{"experts_per_token": 6, "normalize_top_k": true, "n_head": 2, "qk_norm": false, "init_std_qkv": 0.0478, "init_std_o": 0.00977, "optimizer": "soap_variant", "beta1": 0.95, "beta2": 0.99, "schedule": "cos", "doc_mask": false}
Below are experts of layer 4 (counted from 0) of a mixture-of-experts language model. Rows are named router (the router's row for the expert), down (a neuron's output weights, with its number) and show model dimensions 0-127. Each number is 500 + 50 x the weight over its row's rms, rounded and kept within 0 to 999. Numbers have three digits each.
Before each expert's rows: a language model's description of what the expert responds to. This comes from a sample of Wikipedia text that the model never trained on.

# expert 5
Mid-word pieces, table bars. Word-internal pieces after a prefix, such as con-cent-ration, Rel-ig-ion, Loc-ar-no, plus table cell bars and words like high, great, North.
router:595442474404525541492504482579454583507476448533494551545580468510405558507514500474528563401488448463416477541572465531450485442463530481595472561468466473525537436470492559543449536425471535518470440393458571502493511556468491449563459560473431506540426488477525546546490497484598491416601421491446534576496483556552528543545531454535500525449569449586559452446454441501524523583595
down0:470615416479515428499508568556536577455486454421525604443471489572535519519412549421514518471439519436468413509464467569572427440502493558492481469515472564470493550451543532512477491489384445479534425522533451479533500502432450430490423486532430528457437456500570479516515547552545489451492572560514463453535458547568561465481502636400465447528553539535440422473479410548523505463542
down1:591488549551492520520470522482542518461510469524430543513457577452509480464575528537478518518487566389535550498546444528403466563498519502458616469523540465502431458531454482493479399367418431453409554504533418504533467585529495461404508586504507565507421495481498482467488434586512478506465491497445510433495509564471493425562514437506549467583452430477479536552494500393427429401436
down2:433529523506448551501477502538452556507589493451535485438529602492476409546507520531461442466492420515528542529452549474509542530463537480437503393517555556520550509525417507472483485480560489547438531500508393487534550417606509538553618468426556484572498550562477471548469514579571507528516617502503519432396399417450565471432499499475485519497484362543498528465535568478569523499430

# expert 48
Nouns and word completions. Common nouns and word completions mid-sentence, such as station, company, system, sit-com, cons-ist-ing, and were, not.
router:406456482609483555533477540479594467542534398473535556479420553508435511554477520497493444487572517525479436542567536596518461492480544341430414526496434452500563483436431407476472476526484569538535473465540473496500517426518461448449430510500527460430523416460497544430487597430532532468505501469456449453425548474531570579568514462473473579475544492559497493417436466459471565476519
down1:533556381415455493571470488467424493472579547581559494488483537450540481511492482597467465570521575546475521614507550471557556509532512559529562532463502537507515577603473501469488519545485443507444485511518524543516446499537530474426458507514506570612556349475470543550389469548605481510571500546504544548488528457388521439522488449552461539506528408526529453497592499479492453425476
down2:541500438640493452550558479438434461530454376482418560550427399504455456512525481501528526473522522429514627436462529506470457525468590512526433528481619438487550591537590440441495457477431502528586543538528495524591487530449471527501523500495492533521483512481515484424442568518428494418535465484570464479393481524458464465484590472534573581451528501485504466500557472512566479456544
down3:418496505516594561477554521453517444487585459557577480436534574486496491507518525529543470492446477492542487533476548414460483646464536475505498481524440489520447486543543566445473566497429491452500453501607464460560445465506496536563489535476544555529492346391392482437468496512536443613526426522489466547467495455540491473564462408436439466470460616480472554526567529517449446499444

# expert 23
ar piece, common nouns. The piece ar inside words like reappear, scholar, Appearances, quarrelled, plus common words such as show, village, former, host, played.
router:478571557425388532543525505448403601470430499559599524525533491520437453499633542517531498514440413612448442559515514560543544490487545485551539575442486559550482511555435448520483580564486404540474529534434441475564514546560418464469472480504512487459517480527536504509500485460550516495520407558464430578418483466460570524591416492486596525525520567501482523473537484531451443499524
down0:497541453457577503459476519472401495452506558604562542454491583516548496553487523541458544482542514517572547561588503467523452540502455463400484513560507417514543507419562467518493469444514535480515531641595518457517479524473411484562435469524503472488510455472468479575419503466501334565512511560493445603600486419567477511480527530542467546427537496471555413448439512484560472483449
down1:438490465509547531564524445515539448558471579462565442433527398537533493509500506478505524543526549501545542481406556455518521588409489480487514522530597449479489557496502419541403468533562456543445516510433531433594435554431552547444624530525448484480607482465456504500524458503458436589448511488587484566552535430510427518478600453416556532587398436468468485476477535508498496469491
down2:494504551543485489572470502529488509592415576492499557522479461512463420520422485383512515358486547481545657446498623453464529506493530538569472522465534510447456513429604474489507553554453483449461446493464503524546473571479472454568508527525522496445479427504506602438518549528488576548500579498387547535499478487480599518504613511514509507533484449446395524485448531545457517565493

# expert 58
Early word syllables. Second syllables right after an opening piece like b, ab, p (abb-re-viation, b-ir-th, Disestab-l-ished), plus numbers 19, 1, 21.
router:537492515454405464545458528500584517425529552490485543421537543563562467533481440434484555538412409436434461474480488467500502480432421519525571458463499461484445513539597395518530429443537494426501560524510499490560488474450562462564476569508496519481476485608496484435473500435466589501574543513519566525535444449403551543451487539533404489563476456440567485620596521517400530460479
down0:487554478504449475504407502462481496498549456515472515451500423478500360495549492536424436497460597515448529438456575420446534451513518544485583559623595517508552496476566429490550487466486544440470597557423521429384517430556499481501516569406503602551484481610500438532439511472547510492472546483571511502532544502537515509549430412375464519522471451499518483497482507570502511452476
down1:480515533526435432476645552582527447529508449464441477501441512493396553544501448465637475490493494470559528556568426485501516560470508528548441504439482516473528605496451563479577477557493490498508494428553491444500468441458574482449444475510573500471511534509420442535502482505512452469465407446554505515493604422457567449423426433484493461439520445526467481531556516614606438456561
down2:471564471572461466473537555532527365621549469582553488478517534511485544521547447403473493445414582466565540528496491439557531475494565541445490486504564344554523535530445483449444537517504471445428509448552484566529535493508510550516550563486549524533574455552508442596484533408562548479561499479518447546555560460464528460448518527548583524534489382568468540498441476477434501562541

# expert 37
Biography descriptors, -er/-est. Nationality and role words opening short biographies, such as American, English, player, Born, She, plus endings like earli-est, Destroy-er, Li-ke.
router:521521477457461487539470478537493458523607460464428523567492491467470450487539478516502502566565439476561583500480518551445436546532587508489531528470502508509614525535476542429531604584513475570502467477441443579550489496516384427557380524462410425540460486524421495508454545494568517553571560452579500537536525458519408548511462483593496501458437548489452414540493566380509572561504
down0:482443470507494542473448473452518535467629513521577502482541669541438407603493526578464489519544398619444466518526455546517460526458489475507531521500450523485544536475520527538444415613558465457472591478522485449503516392505454536423462492440563578576460474552555529519438493536520430463469563413493550576500505538539454485576482524521483485464510531502458500517449547444485485520612
down1:514462475532547532529552539568526490626441514446517485417489475454545370545481549526506508471518531377491536484531538397480414515493589457522504596533431484436557549481418439489546525559568512551510496516460464476477525452545454399454415489522508479503434574492429446551524507515395581526507445528431522477415387587491459403443533461474465516469536504538449470525498463510422533497538
down2:546569562519588549482575542547530537558557522519496458518493520617577451579460512499487489400612482542476498523559424509548532490568576528464506483486518475467448520596479576462466461509524498517488473388617529364524514500477518590501451453525439516535523555520506504533476486498444471561431540513534573472525476486492548391387528502556452506480440547450561516450462575517429583472571

# expert 21
Mid-name pieces or, er. Inner word pieces "or" and "er" inside names and words (Zam-or-a, G-or-ato, J-er-ry), plus pronouns he, she, who and country names.
router:493484470534546419406486460535574620508586528544507470480481474509469459473454575437565537422465550463453509478433542445424491526510451441616521511498517533476481499534576516542427588583439471497515498493597453496507577407414483585491540504507467552505502516520430480505514463487598472611430533515570543484507534417446444423516520458490591449487438507582476404521488517529579467566482
down0:530524621439469540464417518476501531434535473502414529515494534434524461581487443477511442488492444515497540558456445595541555511532569476492417501451526500496429450488496480576466500468474501466521517490509464371510387505453532478572519502526417501464521388532517570504378527561498443518527576457456443487537393428479440519436540481466593490540465607459470394567523425506485543454548
down1:462619432495495437488507432637529475488574438544534511495564497502514483428529449509524461583451545520548481486496504503479553503564613487457438540486483530458543427438521478500542570473475443551469487465488457558570505511433538605418554554538491491400521452504478528468519522427479501431502567582548494490511517510601447532616450476397558460450354551466534440489462481505547492564522
down2:473521496505624454500586426492477446501451467554568611509422442470511543541478476441505477539526397500492504460478496519478466475495479481533518511526493442482508486450523498478424485435491521553601503559682469554551544479469448491478445471477533478371586409539464482529498443480422470549477434458566459465559463473524506427530501491538511534499484403546480405491570606390493425520508

# expert 20
Commas and include. Commas in lists, dates and titles, plus including and include and word-middle pieces like ct, et and lect in expected and meeting.
router:548527482461521447486487484483603497515461417469482501388540554471365609473535528463568423438508425580542552469571477508591488460455509451445427462537464565480524529458522468480550626461467574498605569540614485500543403552496496522533497437479498417508498521496459547510438512508487524468541530534519590506486534495475472521504457416491508410547552406478596510564523515506548435454474
down1:414502490521499428527490469562430523555465547509512485437525472388464541525521532416506532444392467473585442419658483479543492473559501478530579576467508552453480542501535444470454524445468536509449509562603472566509505486559598572477583415414451511496431508504568574491468579540525498483558543586522432537493454532507537573468574486484441549552470502483489517519518440551493448408442
down2:506539480493542541428502499419414583428374506500494524512478511396554541418445528544387579440575457455510501408499459500426463543514488501575441475568477526530556481497475476499440469513496603520451401482497534462525435563504540488567453560520407496511421531519506469546419467422445455423438477388506526523516463565519576494520534522482591548531501483469510582500406502444551539475529
down3:561513489543466469493572517499621489514518406536464503520488516504559484632534520518556537526450523516572561518449538521465456451460463495519583488521520529514506517498448608524484544470572597548401421600538517602529478526545554470453412425525423516504564562503488522525458607389582462463506533481524479489436574521511503486586525506476528598506489453460528597509525443444404441485545

# expert 1
Field colons, word pieces. Colons after infobox field names like "Running time:", plus mid-word fragments such as equ-ip-ment, im-p-oses, su-ggests, play-et-s.
router:474463437450505446480467533503423559494543428454453490498410580514570472541513513435544430505581481549523419539552471502424477429579578572553463507421510433411445516454520415535452465550443584498510521494508524419572507568548523517515492513535521518451557512419495461450456571473484535384456461494537609433492416462598537529541442576434483551518571443424494577528494554481521466501523
down0:567528444583375516557337495540476442550442472488476508545502501494506460447613504507524434540468561505504503540592463402433512401518548478511563518474500607477421507442506566524507466612459437470476564553430539419522509461482476588556514482531523519426504496558462505511528566518516527395511514494434553545485523439603463490476417524501532477469390511486483534489486511578547529508523
down1:539572522494487467499453500511511517439571514385456477534564554468415422556459520422478459482488497466401458496568482448430550505442501545453513510562476445614428509492469459465437422505528504473488515532514459498443420409438541565485491483464588541549555487501417594465534476457425553581525561502430578510523515494440566523489513576534354552533628516450490473436558493522469472514518
down2:523515514522479456504557505466477532493444550515540416478497500553557577532586442485377444527542435337489553501519492535561432455563507498456464448446489431523468567439423509488509413392459480507490577485549459475474501520551576466572576536497398536486446463574486454575479440513591429521542442502493490470520543503513509546541456448466422436487454501420541535474392501506514568603519

# expert 28
The piece or. The fragment or inside words (unincorporated, Emperor, divorce, Sampdoria), plus capitalised starts like Cor, Mor, Pro, Lo, and years 19/20.
router:484489450423430449492614498432493536497508549477541480456456603482568474553476543491486580416425484510509424506496497398505491497587494500519458567449475467525472485489597615573373490522495577490480507528516500506567471548450482624467582483460471543407463417498414461514527512515551525580526422551451570421500428450553510481528438474483521545532475548440486472481533568438429504455560
down0:495441611538502526451578546388537491502459405618494452534531478546430510490588459512465502501482540515490592484490506503581591475405413444582410506489442519400531613455511486481468557507415483537529387502540516502612490447478463559434490473442526444489532529393430495447518473534446507469430447555533495480537549528528497549449574449562498484546461486427513486490466506517472521460515
down1:415500489505485533532508528466591514506469413475582565484563577471545414473497433363522465583578457454416447521494470539474527486490426511536515478449480616471433483470592508468445564508422531450585496550471536590557493471462520596488439394600542456442577479501463463549500516479504446521489498571567467390580538543497467516435502558490538465502456519505572473520469471458526525515431
down2:506508501530504465509443463532456399426494485484465450520543473485387497533479497497598416573544433480526477508472489523524516487456521497504482452461534489512535580425524481410582407553505480515502477542554422527452439490487441503538389538661503430501619494546442504491505512531552486460425597439540467499553539511440488493536420572535560453419441527428472460461514645538535567507500

# expert 8
Letter n and name pieces. Word-final n after a consonant, as in Born, touchdown and Wellnitz, plus Nordic letters å and ø and name pieces like Bur and Man.
router:436547554495450537508501537426483489430585610539507465540573571465514497531526545524479546512428395583616519472491534430475527524495529502469595455547448439485435532451588539446475563448584481483461456427427537539542518514480481447468492500559419529462447439444493428563494460549526549506484551521594465536482543478519532472452502583403529519535503575450488474499571596396482537414563
down0:521567555460587581500521490479532532544593494458547492539497489455488465558458564566542384509466524528556450490457468512419459480533510526571586411489439538448428451406509485572423530430504552518507590496433477436494600461450478398491504504497521555535478500511582473513394467569398561451577465507494560515585502516499527525476486520492440470413340524533501516530532522512456454466481
down1:606515511506484529634490493578492501557314460435452440472554490495593474529452499534551501552434453537499418583454592504513572433481498574536471456450492461533415464579494507532525474417484482494632491484527620500590512574429496431522503462465524486419559462533527421522516578491480560530468472470471484501528521544469534435496481483462507460513446481548514538527541499474527432440469
down2:466541550546433506505614465538512418458433478523493529578441418485539466612614539517496474530493521550475520462475541524520478496479461447577452618477449522498506471496432432529512464575492471553482499415453458559483451624564567561439568465526551461411484558561512518525592487410371482525421479525427473568475494431467534564534550500534534512418470509532553529466527484495521546443517

# expert 41
Word starts after spaces. First pieces of words split after a space or hyphen, such as mit-igates, lect-ures, er-a, ro-yal, plus accented capitals and arrows.
router:452442435473539442469503508546480442499414533506435545485540355459429548523524433499523426470491388511606474591477537442493520458499561545544470554511459520440427457554443563449453544466544462446538505506490514519581510592542514510526493439513491523486493578482530530485438600493476529452485438532428556430536461515471446540497558543433424469527635480560615468564447427448448498489480
down0:355514481492514497490506562516550590523444488469587505527482578458541510439461503454561468493527482524576497522473475523485506523443361442515442494478594543415529563517468540420516513478504506441483481523458550506478510282498572546502550439528499439506516463470423510478500438462529421457521443567493471453497494485517470528339455515494454502418460462498528436477457565544559433471518
down1:546502474565550512526464482513537498578558511551511484378533493556502430472544499541477566456582546463493499506564542499494494609456516486548510523587430475540539495496537481498529464454486475495506405518523519461435637622488457473622552524525489438452522497463557566518508453519550582500543452533546491585545550406549414656476433515464561533506512542495522515578495427532456531560410
down2:485485505427582504496448438507440459592538441416467552490545412513440473462455552376543419454496533485514475535422432487456473483563440473550468538462423486565500516441488587516415536468500480489540443470516487570545545554526487428559479456505570404506484507465538479458475504530437485516426521530615535542410535458585456417551525452463544439580506506571422493561430442519481462598458

# expert 10
Prepositions after institutions. Prepositions, chiefly of, after institution or title names (University of, Professor of, Battle of), also at, for, during, about.
router:493509556496462535472493447442534520613569543543587477420459529573500479445433470487493405489443547561432576445569523527410393459499517518453419520536594488512488502426537482531492588461457518513470510480533489522445447525517453600512470459464506478479473466573389420551532447587556493557555554408534507553551489540529468552541547565573534424582406464465434506523498526442551542476513
down0:597459535579465508659553471534482555581481534532477436510505477496474497490510490456598470397480539500517446528498513477464450534602421467456537424493481440477555495445490420506527458457529437486426452462436518485502554507501560539511488483470486554557518562613600517494506509564524475519448528473446531444419465558478432490504544537537457467589397523493457489493529571346452510431587
down1:468493536551560390522504553450539396479393452534425550412431346542498512452555540424531495469500505486525484495506520526501428552436448470587535460548502409527565568486529517495491477464548542496585441472493514497521516426421516482473522529485472494515492586509428600453360459509491550520440413520543478512557486485476453433505513420430470469487527510404545553541483373503482488516498
down2:632498511548425534544447525438483537467531454467462529432573485626540503379532401559482539554505563471516566481530467472501496465489533472509589499505519501524521489480577520462491447518533488444509617518566397543478477448460520537544512471441403515572443500513415530488511504471512409462478548557527368621492569534453497526493482560540516462490520548514495457507460624518521473558597